From a checkpoint of a small mixture-of-experts model trained on Wikipedia: vocabulary 32768.
Below are experts of layer 5 (counted from 0) of a mixture-of-experts language model. Rows are named router (the router's row for the expert), gate (a neuron's input weights, with its number), up (a neuron's input weights, with its number) and show model dimensions 0-255. Each number is 500 + 50 x the weight over its row's rms, rounded and kept within 0 to 999. Numbers have three digits each.
After each expert's rows: a language model's description of what the expert responds to. This comes from a sample of Wikipedia text that the model never trained on.

# expert 58
router:496495531468489492497509425515476455547531463555570419493465575523568399488562461535522481594509513520516564508519499580516543482457441542503434567506506483405477488431533581492519467549553515562570519512586636580526448508465441522455616532491510400540491461550566480493559576379486467486500415574466615577501471457552539507580530583506536621512541475519487541539459444560489558423549446463478544590505564491516503558557501471454578494511565504507398480529555538436527510489468414544561491500508468520523437514506524492450497493643485463522468485573493514525402440497456396540539485509518509544473465467511510427520546573587542580506582511483545514470535442517539515597560446517509435444494511616451534554487628503550459482516468556490497375530419523410503472493500579
gate0:441581451463543442481458443576533543482459477481501491475568513484588452592587438437486515571545500431528491444551513603405428538588420513478489577529505550557453502523456540595560470545526462425558487550432441458584474440484469481441435608505581483468574467529478471577520573452580510540472520512422591436555509470490521501503491498439472475515520540502489526519468509516507596531479481532452518484457529532495525390439510562537440533520493453408409507486506531443558467501469482444580494476551414491579542449428387532576428608484533479533493465583486430432503423443464598546566498547518505538609453509518495523497555570584537419519516527471554412511430508482548541371495489503477442454509508468435540484475436576512512537486569457413490452472561441508607479487547500
up0:528494522446524500534540520547515482544453475473612434425551483504483553547538485459459534536540467541581501459543518523536436579474426549558529665525485577542577543587494392659439401481490490519526518459500460412552501439577417433513477462555527446573512604491433570523500468527575492538555475525512496458512556527543496464519548565471403508491526536399542460539571505524553564474419574474380522471529441483497554468504596620511503514584528475503512438552456503410531529443509449487576460532534513546572523504428483589459396547497445548450571510595484487523525489533466547544540455456427496479489530489547531552461423608530393474600523482503492524574466498506494491496496445557514579485532415538512498489527509545429454513541542469392504465472546497476453582466487506
gate1:505477544512508536513431493502557455520439532484496446455556520512439547509535509546527503539570440491409447509451505508657564457599538545477530553478458618455544552458439405567419573571529530507509487444492454523465475460471533465506507416505454464473479532417535581420557517499384444505494540445552482436454469551489474547532493483539418525515460532457487483455487539463511523480555546444536561405449398403400604463457528554502526399432500511587592582551524503532463507488551436472405511476398503548493487518573476500501484492350427487493543561419537499568539525487497485522513510415467557511513515497557546613504521377473380616564397456504521436498545492552488500521550470528508457493469449539578509540477575527488514550537496474613500509503592524459509488518510471
up1:538530567507613529420498441453530492576514548502503478485532523461526516458489443535457463474500492531535644642520482530446458452458419516516491425501520519530519502511507460521546458524492386407498524472513546564546466483516447551499514446455555427508547499504468426503521501482490513524530485473386532555522555558456524453498573520444511496511501433506595520598503449537567638474498455417499504531525481510532529498532499463518552517504506446483418424511438502433577595549528471522539575508465469566549462481477606494474476546599510561481481482593513466417508571539526467564584475528484438538529406590444559436524452540634554409458516506417534440472554474558441511489489495453478554418473494546411459530620569469531555394464570581397493425611550494516492484536561552
gate2:468472410451451449483459550460464504467501448542517357494487546547429438521569500487533583531505566565443497493468542509422415515450550487528475502487453488445501502493428499371441455480513521433456442552571545428513463457485502448565480466515512498501478502424497589551540580556476480505540443463534462540503461503490492551456426491479506517533551525494500526555535443380446471530456458504584504519460597504479465384542550421510448524469477510439474547505593527582470381535482395450459438429470570373528507522604506515603480501528463463473438518501357565559560514466496501540539461643532543479514569552456499439560540531525526405508523443439403524603499461469495431501443522521476404528476495540504516414493445451490459505523501588465486518445545447609529471399514470
up2:459499507554463539531419500517506514495539433497445502494505538554529458450498507499521524508482551579498492462449589516465449458422533481468544561466446459453531525467446508488394529522485402448437461564488535487527521440449413505630557503497533578530439536433538553588572551462519407538523487503484491527506494445472554523474428432512448556600563495571469499532551468394528600496472462513552468559456583492570489433436485373464510549502413443429491502493522460587456457481467479469530414558494573421532457432567552572558495480511525498505464503526358495499565511448433420419544438537488461477517498488435465404591552510447553471454490378515385595536526527466447468461471554542455436513445478478541533461536517497514489530425440613446476496465459394542528448385494419
gate3:510406540526504531543483451470559489556592492564487463526409598482507491441566553393498554594562570554491513429496532517577558538475567504464469423509471424495464550497524521398472547478553474521489474450547549523458523452544500578505572569533470472499565503548559532523476540540400388473560434561528469405553466598520493473535525495509539477495451475437483584497546517476556457444494443502603538500563506500442501562516526476478457457494542576520525495511524522545594534552507505417446509482402449583433525618412509397464464523490475448536433499445521542645492611547455452408431498419600466520516458439464481471535543480543524467435436475433419412611540493396525514502557511482484399519456528500521472559486437480491464495504585489547511487458552537451468414464469528
up3:574540513493592453525525440491524541447484540483470481426500526475485540493440526446441487433492479438562486482551555499428467490513482522531496499497487485494487533466533648509534427517391556501555507465407510552498522462470382522460462438426567452550494568504526521507493522570567476525552467413479507398507496484458493499488544412561492594521470567511450420496509414571517506505484514526531519491489515505455463586546519445538574492505538507544605496377442534541424568420571536428517445552501579504510555428465468508517363432429482450483481451484465592451504469538431473456525521500550526509558549526546543579529500547590483465533486502534559508632510516435540460420387549444484615598535525440516508386551421468504598556459455535565441502493427499558501434397565558
It responds to: Nouns and adjectives right after the, such as the U.S., the same, the remaining, the facility, the army.

# expert 6
router:537459549411463565491464469470497500628420495596526508501423495575486441523611559516489380590570465483531475578521477520493449516510394521453463574507527505472520545458505521475587480502524564554516499535614593505526438507461476458456565507399596418527544506512528415499540494470515445447491510463464497522496509471476600487494539536492488645579522461455546515549452511483465569493545449417454574534530517495482584584486530435480569491486540572475408527444511517541533512502532485459463477524546500454483484492537560507455454530523469513553493445476533545448507484489580485557499509457461562528461492486485562461459484529601436518449580530484542497502462430467469506734529415517540447509509503605532506498576667485526436534572507497562561436509459468447492561444512578
gate0:547534420564416527538548446515612383454479399468483519471546471401424460504494557491457532471410451470471515497461490495489543544461493486457553487411500500540510489495453509553546490514476549502504545510427460513555509587426510528472484477513566464462513479473522508497424532479466421449503572432541529591432448512476530472576546497538540563401527511541430473381570469459471421494399563469532453488490541505471478450519490468583472493525456482369503525471425506473468522447456492494500451525503505594526475495454516508576496523539585549557504509543413426463520496531458622531543430541585496409396527424519542418528494511521463467455563434655517426500497499554507610439346494438525445501557547536470505530475502514548488508465508478554423556438474498605538520446649486
up0:497494451477441429548450470542516526513395491596463481470441467613481504530541541447550587503532431492473496485433397601536487558560463474477498398460408585583604477533431529496545460484559524525513502510423479476454471417540529437511456491558523398457489512485393527541498573580394503503544594499513422425509419517462489541520479380384546502588546554518481507519506550475518454529484493496563486450550450556379617546407557480495412506510502513521496526453536503481504503525523455416472404514450512406484484432559474473428481549412481483471507515553498538604470541456549462448404515460496560549549544474489507492482485457497436432427505526418524411611478457429490462423474438555571528547474461454453530371483426486514482511493517518549502476487527485524547532514500482
gate1:640370576484424532441563449424426490522521568486558512576481420460432488522503445607495458427500531525461532514517476484451517462497556536443523530532508536554486521464447511482370483447367523473507467555553442568417483533413579490449474449478481544490613451488546459543541492517484511453490533515502432557518480528509440490480515539453453596495545513531493463620538518504484535491466490457555427516495552439468487542501504432471510498469523591421456487515469476581506473489456456498555502512453434450594504465535493488468528472521544478417579486498553487517499477497587506467432588521485494519354555595391562524440504514398523452513496514388518484447466523592475465573434539446597509456523485519373505384499489470510469587486576522458577462505584470528383518499516469
up1:560565519550572518535487484416508455471529535484529471383490505538441559555506506547627548487505510460524391530533485406455478444600538435550538522492488458523452592491511531489402455516459587551533498428412443478484612529529543523441482461505519572433555536602589505546473539450514476428499415599503544486498551555468456422521534530508421480533482493414548500495447485475458499511485505489416483466444577477474523453570519521476561491545480518511468526513486458483549474597424525484542468333502449449546490549516360468537492508503558478487456484577489565448577484469545520468465559501560424445433475539550613413478495565387437519566491505480436561525510481497536509489519499502469623527527484507450512495531482457516538433383364521443447534570586548484432522483452529
gate2:428505467555517528544514513523488544442494556593429472489513528411506507468550485599462441529521548525548619490457512451443469405502429500485491458442546501429457486381465521473509544473439491605480519473513535439482448475417545476496548480577559526570425534498451479477500537519513463532508511455521656595493433497436508563465506534534479487417421475487478523515443407517491482519416535549516500495417554526565504480470455499515552488512466464412490513457469498465458477516549490498534451487486477483467559463555476623402460492432567479561492470509474509462516532618511435537478432445635556494554541542456491498460529433517564488427541501511457420470455476438450544569526530456558499378537525509553555612494604484601472537534407528564504506484494610532580586458673473
up2:478406537414455570517467512447531464434531507593431465519518435546531469493518534517537427562511473494552531512546492563441474553561444536518504499551472517533524448361418474424568498442513477521455514478561418447417451486394551467411488469501439471520523601503424473548492573618465446503514543467470536576488430473508474576483480447450594557539447441517433455571409450432511446549461495504580521496417650506464558465501441487503375495490501509482530535446550530508486484501565564463550454476473495434395549538596504559503464508402505508537466438494432588496571635439472502517398507477509536531536536570462471479485416497486557471391466507471530473489417465520517530426515496476471449480454507524562533603480528445551488490510476456495457499378534491568521530427533427
gate3:486521478432498501461425487551401556532331481471520512472560456445536534507589562600513522539479417459466600559481554515490542468531475518504494554476461457523525590512463505548550433570427505482534522491446543554560530512531487495509555526502516561460478492562520511471514459505405499479499523498456569650527534477496485515541457460519458479425576475507548468491493528492413579560494506522567548533556461428411563492522409433544501397410522602452484441475456591397578501510436435552566472542409506537485519480545523547442504482482476466515536444635503484418491515546497535527597543519482514544472479636517499424510564589476476524495431495411468500430455488466505553531502535377488541464477508544508516526585540425484491402464456511510466539534437531368497569431432579
up3:421471523560530426509536487503568478457586534539532466482495553517431507584351441458493537538507522509448458480482419477532493501475476534435446480554449496504489491454473548424489597522556551525473480529518512440446450550490465497514501540540412403510456522526516524486493510375620482532440534500476494462488459561548466445475532523449504515500413476539470548500471409506566408413501583548480482578499526490570390469518503596481557592578562377639473530523557415601450529497507565569485492428565482476487427596528410478547497495450447591477473583436466516639500442483466478473461476553526447524517564381518494585461480448451556530541590491598536489572527491603555503455526455547453537491442538448572519420447482502521462490522497529453507480520492490490518452539574501
It responds to: Abstract nouns after his/its/the in biographies and infoboxes, such as name (changed its name), career, life, relationship, Genus, Born.

# expert 33
router:517402531438520568497475451511484505524485503594592423485477541600503416497498499488527436516518469506448510548526503588449512440489454587498430533444533450426433493429479538509491495547501568546521563541624585540517410508496455525457612503479534433570529441545594507479545565395488445516476459505462626533469533452521505506519507534517469657458503512499562528570410478516488564447529444490493528612518533493491516527554497462520553503522495559511359483553522498492518459509446480542556523426524455519507438488572543532418543437592553556471407536523523472533464462494519431543543490524442488510480471518523554444499527598534541557511574528477513487451572440537563504638515468475490456435474557601473513548508656452614492445527499583470529461484441516436493459532595568
gate0:558645546491491452434514501568507541458556570469545435507552563520510549468423530450411536510427514452500520522536392478397443502617517471601443511559447500590448547487496479512508465506543496442457463392499497586504492557460508484447452458448467462481470539423440528484463464486492595516455443512512489557533563564436425571513519558432495538487471446525519522538457484480553478546405544438532539531486465471567468468443565466440539486476585437559529641416434520507442536518474579572512481593570482487526552488439450426582475540563373550502504428514477504420537504554470520433534568547478495460588585483427466576579469461491514545446529464542474511396553494563476510518559517412481580545550574485439504505533496435534582525488445493489415492500490485474506381555494527
up0:444604581615437460466543530483655524361555493516400481415415425481538492533471494543435549454491492478591454494504490513483455456494414518509485576493587536524470546549555550507504469521511527528494490479472454515530500591445491443458480490493426490514456537504515568498532536404493470495569494517510449527468496534472513543513534522486490511434416516473524506516556500490551486535481493509609549487370567506512454542419497488503499436509566541520475440414550473582534459490549584571507408524518438517502436526491459536461478518457463539563525513361482504465541505618474464439499598578483495530571472456463525591504409462447501622480499511540384530426473468402550447614560542465499433486470582412480544538472558550475505578446547472436557467398516522461450437528444505
gate1:480526583489430470615471498469460425588556493484522500541474507496450487518489519535494510532447501415468501378451521474447550493463573499441456509497423475509560402436481512586476599552581501602496567608463483501449507484515518523480438496583566417498485544572498464594561468488461474518570480492574481437499450535428530553513588508415584574448526535430483543443433465518504489488558420578475487504492512501549536507545587480446444434532461488454453539509525443530562554585445397488555547429408513511474454496523558382571472560423534458545493606607534589623469452588558509503548431513505467492467538578534536483544493552467517474605525489482546549513491500580552501512414495470576446508561539424424484502491460480533465403474491587554528527479536549491460486434494545
up1:543501507502479548520561587432496573559497544430474425594464545473416479489434529595557520488488505442421512427404554408506576408513538543364536482527550463408516414459524476489507549598489493560456628499519551505420476463487551499509413434482577530558537427474556499564527450463518521568501435443497460497499462558566459476510465558491542584414625502530488434479566518458397559519534527557504478552522527478583543444495465445433518502566500541445476576468512472552392540476512531535530510571466554470572558507537514559562479506331541496530514500542547460467542434448560496579446520512431479579443552425535547496449544409483451466603512478517459560470581497552481516502461523450480454435505444511526486543524484478472509520497597527516501471512387575507469499538484454
gate2:479467518542502556434474502405558537435529546549523475547490471478550603573520475430472437532468452532521527476436491514544532620532533539524511462577536512491513480527531458480490556475447471520451562560549581549496536486497376566413474489412545437414529539473417561542545542455530497400471422526524533494440502469449466520496513534455427537474479464561548633547496492542550543499484531553495534560514485439562467546543518496482490507542548435619429518425455565530507502397617588564389554538593460435466546474506525499514617474582326514515475467502543479473540483545473474442575512571502501425551479444477447414476570482457516538484508578451458491477455505520459555537607503517479543510408454498441488495560555496405542516584553489498529587547507503438517596558509446
up2:547537372553399520480556473542480498456454493439553513459517491491477458457492574525487519577556514508490545479492538401469515603458571449495525563550432477463484557465489561606458539451480535517570458508493498437521490384565535505538515462531488507555447515474540484441540453644420512556521524450517481524477569471551467403454475395525466439501531499480501389450525430476488435478518544433552480516564462492472505502542498544548565435500461523405502471477532480380501514578584499585515483583463603486535531584466405501562442491476506419484545541505481524501517450634461534500482430501484505505465546609539414541489545493509475364461461488520513475558552504505500504555454447599429546541559545436616500540543549432551480566488391582535402422530491496451492459532430522
gate3:474479486459527480529476548530486385548535610421472481553542525479466475486436480467514535416532545513479548462494515493559513550430554557558544441516540566511548462506449500480377570482476581442520538487551505382584493528469518519559499536553484550579492485521542539526490567445523457617432563471512516468551526490402486531491484582490509508466542570521470448577531562477574463479531581434448482553607479442534470410506467486451438501537534528417520399518522444410540373459413490490448504420429501531529505553449534621438469465530553405390449544488475513588488490478557526459504442363495528374576466471481470500485463500457479455557473469458522438516498517521560526527504520523496471564476492474425616467418542506482481574483475381492515487483459607513457415596497465
up3:512466471500489457607488556523502501512519566520464461472527503459506451487433452492552480464587563477582609511556567494378503469499477541498556529618571555563474540502529543490467451456477507450617421454509533498460424480489543484473485512567459473521484463404421598599469512521523588535453516532526502501387473475559354496516442498455552617491468399493479464526530487530558476590510607487544483563489545501603448503490479491497503545479542593538525440471562526474433526494505480484505418472459427417569488431507468445464509448386500438546523568466391582529614505467503511530526442454487522507462545370524571523542534495573446510547539536589490450529529498515546548415469563475344442567527515527525453448473486503441479544503506440510479449500535483603506497565500482
It responds to: Ordinals and superlative adjectives after "the", plus second year of season spans, such as first, largest, oldest, 2009–10.

# expert 21
router:511533492403435479451509483533481565450497503590524471477512516531462411450506511527515463587507453464511564555473418468472538435475492630502363598457546441433436553447610541483567532558536503507538453521520616570536425487476456416436537474505605432504400404482542479459490581518512496512520522515453514480437506514513537515443464486506471453443481466548474593498496430491418492385558490458426516503527505537423567512510497514540459549545486560550351501581529522450483522549449470612488471471518444526597415561598488439528477471560463544532482466425541549512527494485484456560518478522453546536480495514491509406454508554584546503451542515538586539520486417360469499635542452542483505481530514577476529450589511476560461488519553496558587472471510431517468511482540584
gate0:523481477421484484476468454536469531524501545514532557489490461529507404502489501574505471479556440449553606460472414596426504506550487449506415588446408477456382534562525492531526482546496512461432434495554544611526381480473503485568485475557481497485428463481535487516549595533492484502517571528509520471497531482420532538428540552417541550429527563528473521464486520428548450334520565475479546514544616506442535484394468413463470484565442528529499487457538570445520516417537464598493569501471584573593382501522545479524483590486420473408527518493512585552526591419436516552479455453451461460549518547571541517493510434479515578451537492562526487537533456458489481490513493490517565503577563518475473474507550539506421430466529523540667464504546506472497429508497620
up0:474459491431462540512551557533463535488550557401510584530461451510496440486491535534488495505588448503551573422500463523490502489489497475477460636479461416474405497604522473546566532556451503433491469457521487571416447484430506505488465482613487525500415456497456527430560566518559482559529613542500568494514545461443551495404527594466445518458480475506489464508510507495525517415512475511482522497479573562414586507468467419479461514572435535496556516462513454503477535431534491649565547484512562587603365567501567553495466559520457459455513540475451555534604515470414490491490445428441467499467427515577469464391495418569533493406461534564516503490529535417480453520615512536441528491573511511503461501501450549477452446436636522453555446494574482510412460518492588
gate1:531534481520403455503413535554417457515547529560535485408508533527436558529532582527539479492472513519367444529429533424469568419474540484419546542580451538547491484545529499466525650455563469551463511501483608497573429460482517388463440526605379556559429447460470496422476442504523487552498476420499522475499537577519426549527395459497489481528574465429504509458480624554501496537486473511502554522554432502531517452521488505476583468556505445447602638490423523539464494527541546426442484509467498443519584584541530471564462523431508530444549514515481572471438469483485595529494555501543455499464488427578461548377550439554448467504573467494546547455524541426483526431571494581556538487513483479515497540525495478463498457497424518525428461532476472441456508539386477
up1:424517469512475566487525487478515503543526511432494467456492462550495445503575475486492482601515485515499448481517483436606441435518539403485542517494491481435510609581431491490524565471571469394486480515476423592479488597529486496525506500581394520574374577502457555490559527518484496446445543526511474410537536599509498543475519575522479402548462485453531455574447452472499574557548599461522532483513537536496593492458543442477437438537554540447528495476493487451438462589433425520491444516441552515457592489516527487533578491450475533510496539388486481468430531583491575617451551477566500466493506559537492523499571468517541512400415548501366445422456499510521527410558464548444451360555537628425480431502453463519504484555548579435438497531511455501454546490466523
gate2:463535570565533525561546429442530521466505421477483453500491494506599540586639570504436518501487474573508431477432498515476469549400513489460580470454605424497434516570491483529571408481511526537470509456464494605581502506539587441378554572442543512480444456506483411579571488489528519414587528525530543579501542581377538518514531500466496541430514515495519402498501436567463460525512499546449541513427560481514534569490456450503530449440512531485485478491555499536626514354491469509559527478537513520514489548555531459430492447562570461587615552588491467490490494500564510592524505543422508566607468513449484479536531442462573443493554543439496527509429453606487469584463513546557433430490519514471452580454513516472491515558528472521502544393511546552466520444477514
up2:518497551549554489494537468592435512449520556467519512531498451495488509507494494530535473435511549576568489489569480495438630544493542508485467518495540532550498510473398461596496479481545437519459448506471516558475469478417506385393478448449535455559487457468550546433599441519546514527548535558520448426443472518415479460446475499414476479393534513509479475537622506524399471411420451439346469491485460378408522438504508617483501541567459512511469485519548498493536564475447440558578536572464478573544532628449439504530458457519534410517527498487526416496508485454613530534514500544383390459624543479511498492524411475519526486512510501565448591534384493477450535509467498518468446443490436508537448466504513516503487490591550525460483563457545423548495582479462479
gate3:449572414506520467430488430491588463526514520545462521549500475473533397485411413563404515495402499448446598538427517529468483510480506443525461549547596590498534537421450473477513422561556477581473484510503518587476358470482450532466498483410494554557449494486559544587503570495439388502501538586450579493436481433580560460526518460520460442540474526502526588526568426549558576405503463512545516494523524513527491502464516471565429492504594460447357481519503435503467515532541581504511416530612523457522502532562559455539426472541541458420461448478485470554552542467573441492458448484524565538412541558473529515534501466476546564524457495524464511490493522408460547434558524499523522601530498421588593527591478489458559423523432476586509545553505523492485519451495550
up3:445621446510547542448527388554535540498455512540493471560472463507556392539388509486474487517445522476539539537432483549457442481518560537516495539532555549480573516416461450516462491444518519547495477463501507533450406486410509521504480481410525576517528458518583572593559572474451432521432503562516641518471461431542533410505524478535452454566467538509512563506538439603591624430480442561498539493420504547509493439422533478535436516473560451436429492469511414476488508556428563468528436517611542481596486515602559521510424519493545489407513457447476478557549458486556456514416484492496546490454482483493576501522483425569566564586457432484440617530470486414509503418563544487521570508506559478612570521540499531503551421516404532511486489571510532458473507490463529
It responds to: Leading space tokens after pipes in sports results tables, right before times, ranks or scores, such as | 2:00.37 and | 23–25.

# expert 19
router:525542488494483553505527514489569515463407470634538469500481516496471461492585594474475512513513483455498557475503532472486476378516430568508466542425545479403430481504581564486485543496469541616542486500536547570486448557453476413501567532537518450491460503545464504475466593400447380508438492469520514513477550482518563526554563545511425448515456486427542503508464540504474477520565508513510544507489460614383557544467472514575538557574439494506413430566479532485481452471467527602488473420563465497544391510535546469476521475548471496507446532532545463479413442544476431552497416532429571631496496501550502440536546513572504471451608447505569541423508408449493445563410425485586469525452583485454591483453498445587456442553446537588550481592488572468485479433551546
gate0:487508553521527502415398576510479493477517539512542496448480487543522480508494582442572533522463474506433624549479555526456542504494497475497526458444474414440490471541504411473481525411456507477432434427554446448473511475567506491521465484530479478446530518443451538512479513534398406457496388483522377497451476469487531473646446509530405469461530481474495500537389533408515485521479563416540458482480455520513539427479447552535585444590469472517532535532493516489420412522485483445486450481523543483475599462542458544485446541475490415482475449556494481426470551417462575462543461463461473539507519380510507491546532445482470461443499475541460478508555502537462395466418480537607510575460664512402498599459457502483581416476563608574579563428528478418553486528580547
up0:492497449532486452536489462451533459519521486539491438467482493549464413492506525462512521427527473431530581564501504463485607459574484443467458535450484529342560497553608458497476536486494441418460411441553511489457518441506576541511481430520490444407470486467447546562450515542487583545504606535457518448459511473561534590579405355422363504539550421488435463474389509479480469513491588491558451523463523607547465489481351426625477533545472522443507427525519456534410452444539513526515426542516550407484539561563512552550496548509469464491523576451505483481443547542455608514450520515446462552471466502492471444496495447503578472487518517609490639500487499444492463489527473562526476480424540540600504551506478560466501503489542463512585521492448520503552525550472470
gate1:470545575425507432464592447528581472490561498508552467437538614429453564380562524550441532576422581542460536493471472412572484444517484579419527556477473434567494405490444560452555482529486534595486482445436507541448481594523506465530542453506495493520556466466538473518574503458534447570509454536563501556493563590572559468511417516561487449501532470413421432477541501542507541474567502467462539548613452520393487511483467542444500592470504538489427477476435522561491485509576461572487416463517454527533538505543379485557591453501452545503448468534529452536446507557530440586501481607474578520518407547551445494516506584531463431458528531403581485482482466500482549487473555454520504504492454515417620476514438411450499554566489490497472451482547478544442603526485517
up1:460561458497484487516479548589471439527487520496463542494447402493512466541459500551588533478478495562572483504511523560587526497451482466507380459571546513523492573497419526468502527474468569597506500491511524447506518547491460496467517526542466460502403427587562518528440490525430556542546454462384583561514464463518527403664481514580492522542616388549531495497454515513541514550539505489566534440508396463606462497497487567459557433438498412537524599532502482451442491518417470391539488546427585465491457421423506448453561487479524492468544392502481531421395478451515558535529551487529523513501462479427529457537553496494538515519469484487595480447516500529485552494574423503588481485606571501456460461556507542651575490417544528515594454496456460448535437495480555
gate2:382493520471432410540474608517538442508469457497502527462657445471479576427511522580479494468541468481470542439446473518525551468546467483658446522514470499457550559411510468464490516484463519638460444382481485453498468419549547516615519461538445436511389514480525523518461417536444499536523532549579556523496508429530495416409603431465501471461532529544522453414516378583485520466487510513479483522599479462448461422461527553524485535500506457535510507583534433512482448479542538447452485525531424528562462527470444468460460494442418491462550481509525485539466567560453569485537518547449564447472488522496489460480409532362478491353622489495517478578483492492459509476450533419507463540484536541511503497489477455478467509497392441575548514506550506482452442451408539
up2:482489473479562495509495534513551428531412527418465469529518487445439488442499516481503566523489456464460560441476515481483490497500505508525507561447448479517378535535585475493550481510527505606496485503482375503455514529488497505505443527587486572445496448472516529369458470454321379499470532498503455474497554465566486423544494555476412471462493541446517478502528467520470628480452503484551448450461468560481536521431548492501435409402475517439544520423421516548409506572516490465452495458530531559495480564475480483335534472421543494529531547502552498456407569506431560448527500527575456511567406477581488580567454492474517505427583484479484432506408427500432488455474491451567457515553481554460501606471480449477585464382495551463589572506504448471489467388543593
gate3:544491502509494573517549465531487506564473490534387474518569510645457480521563462453548514555456508473464471468497490479578424454472500481520618496426528507420533487504560518500505448457513599418512492495487466576479502454411417527469515507479491554578510581491472506506534504462460452408491466499538418453496501537478407463527541493400522461523499511490492539548429635485554492542412597465499460555422441503479570496473585532457484389505440423543511607515464604529479459487516398494431427396488573510451407447538432568511461518545472497470471461524561467516440554489574493405528490526348385457544499423537505518386535474444475516457566461577462538448439492470544599499462545568435477524473546487492456465420504611471434505521508562541510495481523500480524519412490470
up3:510466463441461444551402505419531497523551388610490425563490566492470513532465526428545413434563447506482516551524528496477472518558423573452451461433554569444530610512568453558533505545564457422542431405469476545505462394432534510396511486490586524462469491487430534533458541608526515463518556537460420554448485441429428466497485467504485458391462534604499513498554496496509600488511514467577458510552489524549591475494513454553416534483481502530512519506465536509466557462476454567554445569514525407527518494492538570541496550335425550471528444434543541470633537555485477472531465434497428528555578501561480572428535490495538530400500473523477442541445544436461453462539506488467476557534451468494537537537496578540522511559447522498500442583595475450546519520606518
It responds to: Line-start hyphens, colons after list headings, == markers and the first numbers in list entries, e.g. "Battle of X:", "- Genre:", "ISBN: ".

# expert 45
router:502525462388400468489505468475450537427455483547518434481488474518482425567512546505470458495502464491574525550481482618462463484533490602567445533493526572478444586492629534510519578521485524574608573515545535490580425477404477399444543457484538423508509429612533470434565588470504449403517445583520566513475537539524525531506490534481514535496460434523502607522543523525508498431499428504411527501519498536446537490549515482535551447516512584509378490566528548486526562475436494589515486493520522490555454506519516477480529496505404507530440503459462512475401414519521416576491487532452641527467498549482555383521516566550574513534616531486604551532463413512517542627500391527488475495498563550553574488602517509554415489506494555516545426516489495491518524471503546
gate0:435460479585603465511535464513574489489477522541417532494507488532463468601553513398455433479450473501434560525403525471585598398436402506503542513463517522436558549502587585457481424526585482566543473511515493524426504503527502506532556445539451458562483557574487501497497393499542546524520537482469442537509590370561524474496510517520453467451540432454573452495505497525477569553575457505401439511563502555436509533474489513550520468549500536496409553579471506539430476489534443423474398587527537436481443590415447528451518474493504453524479364635569481470393508488433511491542527455425504502493519570526486480489575400500541468465492536563515562443461541513406525474448451480506425583511449579500482463444432523523490423515461605529548493441489466498550555543545496
up0:519494455487423404438489514479428507568519507470536553496527510498467561329475546626480500494528547461459500524607473500484496529505564500489528513521545490516542575554537453499516583477517543495515396477497518481531464516401415498473464472438473453480532394436456550477475569486508527522489563552471456544485440549448503507442512489455436452549483483601450537550565516521432478345455485544520560537471589509443524474550405464544505511514404486388504486497549381407431579549552462513541562485531425496544415513545504482517637479486545520453445536408475521546529477507541479468566391513459511516433522473478529385473460559523559526494577494491523462553512440474564564400510534609414427510522526460477450508548524529514421487520498441483394596469532528515484575416481546
gate1:563465474475398487551471545471478492516534536491435460575455536546566500606486565515562582487497493500484556502403574594479561519541482562560492430454530494486547521516568453521464378491522523434519573476490472455430440449483506532444524460554457543512568461514435502424432530567443448427542440458560399497448618527519469497509464531420451499523492460463515537531562592460426547432474460519520533487503513439475611434578549481571515425568483571504504583608431526448607590433423490457479458547533570470574526496578500447516512469481433406547486570549541513454423477505542469457590525502456491439552554495497492489491536377531485484421506508516519489575398459463472522476472483497466433515418498586533524526618525525450519412585521498526458564492548412569522506497567507
up1:579499445422405481523526525485511454513581485476354438589434562572598501585498554506541510484466502529463501488406559583517538574491496569549491484458609547467563481561606454527527416573528509428540524517425456476439426463502520528440497501562522536518545450574438463443449549539469430438496459498567448482489567507539500539527436523455444480512468453502530473476533565479385523434492472492503521476486489430456563420517560465531553411542482559569510618584395558437570584456443514450477423551507553432533466499542579506496543436452482462617470583528491524372453468445571477447548482510432476510515498488526451471454547377511472462439499479498563502497383468438481519436482510505471431479436503528543545514550501520481564437510491499470476529480539429564496513476606511
gate2:573502540465497513464426481526456460508432459526406602420471511480505520462449523548562524516454597558439535534577466507499430514444391516515513577464521484452545507547458452539543479537453542501526470489489558460497482449434423453511453566521593511504479522552523488465512538529585408456572549490449478508492464419550453442553453477436570527435583658540562423540437465489512524398519542516563514577531546522553473520641523548506518598482479572470440554503470423464506507422513597473620533452478533559409489464453498461442579407536529446526583483439553555496517512491538485512493378563544528536580443484509477396460508419524514491493487448426582528561467486508439519514446524484501602483577520484447541466580547542484536445454545457572548420441429445526452505473538495
up2:431604476509489551576478523497587594449495506509515422468529472460500441450464472589485433464578517521623528512612462519563566516418562545530518405438534433484579496571451586472385611426393541443453525491441505468471499564571516516505557618511445490609438522515438466424409532486541541521465518451491607515447512494569478607496528516565516442536397584503485563488414512490452468547474449503469475488533499518522473448494507538559530522339565482485489503483446540475405490460502452438438468453479466559510521473555420504560497542496523479475403560531526484500576475539527498507578494425587511569488449507553586560564523446390497474464439495467458531422540537553477436470470518483435495532470583558446541508550423457508501505558482505511555543474513513505510518474468507
gate3:497496430474567509580419488371596479541501416581453509551523490586479471504528401519549488460514432526482362412544486526515420479480496590491482627414620533433473533492456564560573564465419524435503459493446479475556484492548447534472528552455518525515509527491431513546450473439513481491462475480540522540552474519467459513438480479490575507561473512572517437525518530515516480563534535470608492495453659548487547484496490494505494494421453488539542494496505542426487489436475496480478508523584475397542523509415657620346476381501514463496436534510543597489568429493540512474480485465418491558509501527528520438524452506534478514464450524544526483397491509538448404409489481558562525409552525500515636509492456485485518485495573546486559510464546545500454524460498467
up3:519529448569581489546521481500525641542442507456453481563460534536535461531602426488421541516475454527530438510549577451488552517464376471491563497448506464449523459502457423455507495508447390448503469487554517601565526470559474488466546497512596526426551507528537486455541525471440521566489484420400459418457575483409552586478550511585502553501535569508496535525529408501573431583497537432451534511397496575536558506551469558527447507482544542504525361437535478530479474520465588528497490461477446547501491455495451467484437427502560531475469552444546539527461454591592486545421524494589453555514531561516538477518523563515501551510482571543441562533555505440569417628490504514554517443453553488425519407451482425555575479541523506527567504606438511432526444506593530
It responds to: En dashes inside win–loss records and score lists in sports tables, such as 15–3 and 2–3, plus line breaks and "was".